Weights of a small mixture-of-experts language model, trained from scratch on English Wikipedia.
Size: 9 layers, width 768, vocabulary 32768, 226M parameters.
Experts: 48 experts in each of 9 layers, 160 SwiGLU neurons an expert.
Training: a variant of SOAP for the experts, 430M tokens, 6560 steps.
Below are experts of layer 3 (counted from 0) of a mixture-of-experts language model. Rows are named router (the router's row for the expert), gate (a neuron's input weights, with its number), up (a neuron's input weights, with its number) and show model dimensions 720-767. Each number is 200 + 20 x the weight over its row's rms, rounded and kept within 0 to 999.
After each expert's rows: "mostly gets" lists some tokens that are sent to it at least half of the time. This comes from a sample of Wikipedia text that the model never trained on.

# expert 30
router,193,227,176,191,178,211,197,194,192,200,172,219,204,161,200,206,202,178,191,182,226,189,224,221,213,203,198,185,159,194,191,209,197,206,199,195,190,168,192,201,172,188,196,192,203,173,170,219
gate0,191,213,195,198,188,205,207,161,182,187,202,205,189,195,196,202,199,208,189,204,199,170,197,188,165,196,196,196,212,166,175,196,199,255,196,187,207,213,178,214,192,224,198,202,202,191,189,200
up0,207,191,190,209,162,216,192,185,179,201,210,216,201,183,193,186,197,221,220,213,220,192,166,209,168,182,243,189,209,172,203,209,209,190,206,183,181,158,191,193,205,196,205,214,178,199,232,211
mostly gets: " h", "aged", " list", " Carolina", " par", " wide"

# expert 13
router,206,226,166,183,187,187,169,149,199,190,202,212,164,188,201,190,194,212,199,194,204,198,192,203,220,230,174,194,148,171,201,198,195,230,224,253,229,167,205,208,212,199,225,177,219,203,178,213
gate0,197,212,191,221,221,208,198,182,176,207,197,219,195,184,193,200,191,179,210,197,212,232,204,193,196,202,196,179,179,178,198,201,229,161,203,196,238,175,223,194,195,218,205,182,166,242,225,182
up0,190,211,198,212,215,228,210,193,189,186,201,205,199,220,211,213,212,162,207,186,227,224,221,183,177,208,187,202,184,200,216,205,199,195,228,200,233,210,234,194,197,213,211,197,166,224,224,173
mostly gets: "″N", " own", " commercial", "ization", "°N", "ová"

# expert 15
router,184,200,172,185,177,210,175,171,215,217,135,203,234,168,214,158,193,213,229,189,203,216,193,176,217,212,199,217,177,188,211,207,192,205,201,241,217,159,170,179,166,229,206,204,232,218,176,176
gate0,221,170,216,189,201,189,190,212,191,196,217,193,162,210,216,213,174,239,228,215,192,220,208,209,190,200,176,216,201,178,195,221,190,233,192,170,200,167,200,196,199,200,201,199,215,217,210,194
up0,170,176,244,154,181,209,198,160,170,220,193,193,149,224,184,203,198,227,207,237,207,199,227,200,195,198,228,210,176,230,215,215,204,226,199,212,171,198,189,226,202,219,180,198,196,203,191,204
mostly gets: " tick", " Carolina", " Summer", " again", " day", " back"

# expert 2
router,214,218,188,202,198,210,187,185,204,170,202,212,208,172,203,174,212,209,201,215,216,218,175,181,226,190,184,220,203,180,205,203,196,241,194,203,198,217,237,225,190,186,197,200,191,202,158,187
gate0,201,195,201,194,188,209,229,186,223,175,224,196,193,167,197,192,198,209,186,202,216,176,201,175,196,168,214,212,205,190,168,227,225,232,181,202,184,230,169,199,198,212,224,225,222,207,164,191
up0,202,176,208,201,205,200,201,200,216,211,170,197,182,228,210,205,232,219,259,191,228,203,210,203,211,224,163,223,195,207,243,192,161,191,203,221,187,180,195,223,187,222,218,184,228,200,214,210
mostly gets: ")", ")\n", "),", ").", "}", "\""

# expert 19
router,215,216,188,156,188,188,190,165,225,173,205,195,196,191,228,186,202,194,218,194,199,221,198,197,213,203,191,203,190,216,232,194,158,216,171,205,224,212,246,218,195,182,230,186,185,214,183,208
gate0,198,188,219,185,207,204,184,231,208,145,179,195,202,155,222,156,177,215,225,171,251,181,174,144,198,187,215,145,193,233,209,178,178,205,218,184,178,170,230,239,203,193,189,205,214,188,204,150
up0,246,239,219,228,217,191,190,166,185,224,170,216,199,199,177,221,218,195,217,168,199,239,194,258,200,203,143,242,183,187,205,189,226,213,196,217,204,212,194,181,199,175,188,227,181,189,170,189
mostly gets: " football", " Cup", " League", " FC", " tournament", " basketball"

# expert 7
router,202,200,202,180,201,200,156,171,178,209,175,190,218,177,209,189,214,199,230,209,211,210,192,198,221,169,176,194,159,186,182,209,173,214,197,201,259,203,206,196,213,208,205,229,206,245,192,192
gate0,157,168,204,184,219,198,185,209,184,202,241,223,233,209,203,179,206,207,183,218,181,229,204,204,215,183,228,202,205,192,197,206,198,221,197,166,195,209,211,194,228,183,196,227,217,202,180,209
up0,135,202,192,187,212,196,194,211,225,194,221,212,241,222,190,194,193,191,163,239,194,228,212,184,227,196,176,210,210,198,190,204,207,211,175,218,212,203,211,182,215,190,213,212,206,193,185,213
mostly gets: ",", " (", "),", " and", " –", " -"

# expert 14
router,172,204,200,158,218,188,172,198,175,195,219,212,218,185,164,209,182,178,206,213,204,178,205,198,194,213,147,203,176,187,190,205,199,240,189,211,199,184,207,189,192,199,185,228,199,223,185,200
gate0,203,188,219,204,204,206,174,195,192,207,186,218,206,229,180,221,194,208,219,205,191,193,224,200,182,197,205,243,197,191,165,184,223,228,209,209,232,216,193,188,232,191,216,209,212,218,204,195
up0,179,224,140,210,215,208,214,205,199,180,201,188,173,187,196,230,210,204,172,211,221,216,193,187,176,200,196,204,217,230,190,214,197,191,181,200,203,187,231,228,205,193,201,208,191,201,221,219
mostly gets: ".", ".\n\n", " it", ").", ".\n", " they"

# expert 36
router,199,180,179,172,209,151,184,191,180,196,219,198,207,205,229,214,191,199,189,188,210,193,208,212,209,194,197,219,191,207,235,197,174,211,186,199,202,216,253,227,213,189,222,186,180,228,185,220
gate0,227,193,150,227,240,194,212,199,206,185,189,167,237,182,214,231,196,190,183,203,194,162,222,217,189,176,214,201,186,195,194,171,178,228,218,214,216,210,224,210,212,188,215,197,200,201,232,201
up0,225,222,177,208,210,228,221,223,225,189,202,194,202,210,209,206,215,216,178,162,186,182,227,212,213,203,229,202,215,202,192,182,196,195,236,201,187,219,237,215,200,175,219,163,196,187,211,177
mostly gets: "″E", "-STARRS", " size", "^{(", " Route", " traditional"

# expert 28
router,222,211,165,180,204,189,190,179,245,248,211,216,197,187,189,186,190,173,222,238,176,188,198,202,216,217,182,206,199,121,225,219,190,209,206,209,213,218,239,193,221,197,239,202,220,198,179,195
gate0,214,186,200,190,206,218,200,189,205,226,227,225,200,186,188,201,204,189,195,222,180,221,184,193,166,193,220,210,208,162,215,194,196,215,205,189,208,224,208,178,180,222,204,223,193,131,220,203
up0,226,161,203,234,202,203,213,242,176,194,176,204,195,176,157,197,218,187,191,202,198,199,172,202,202,202,191,223,210,170,203,170,187,179,186,248,186,228,211,229,213,236,196,215,189,203,202,198
mostly gets: "|---|---|---|---|\n", "|---|---|---|---|---|---|\n", "born", " %", "|---|---|---|---|---|\n", "|---|---|---|\n"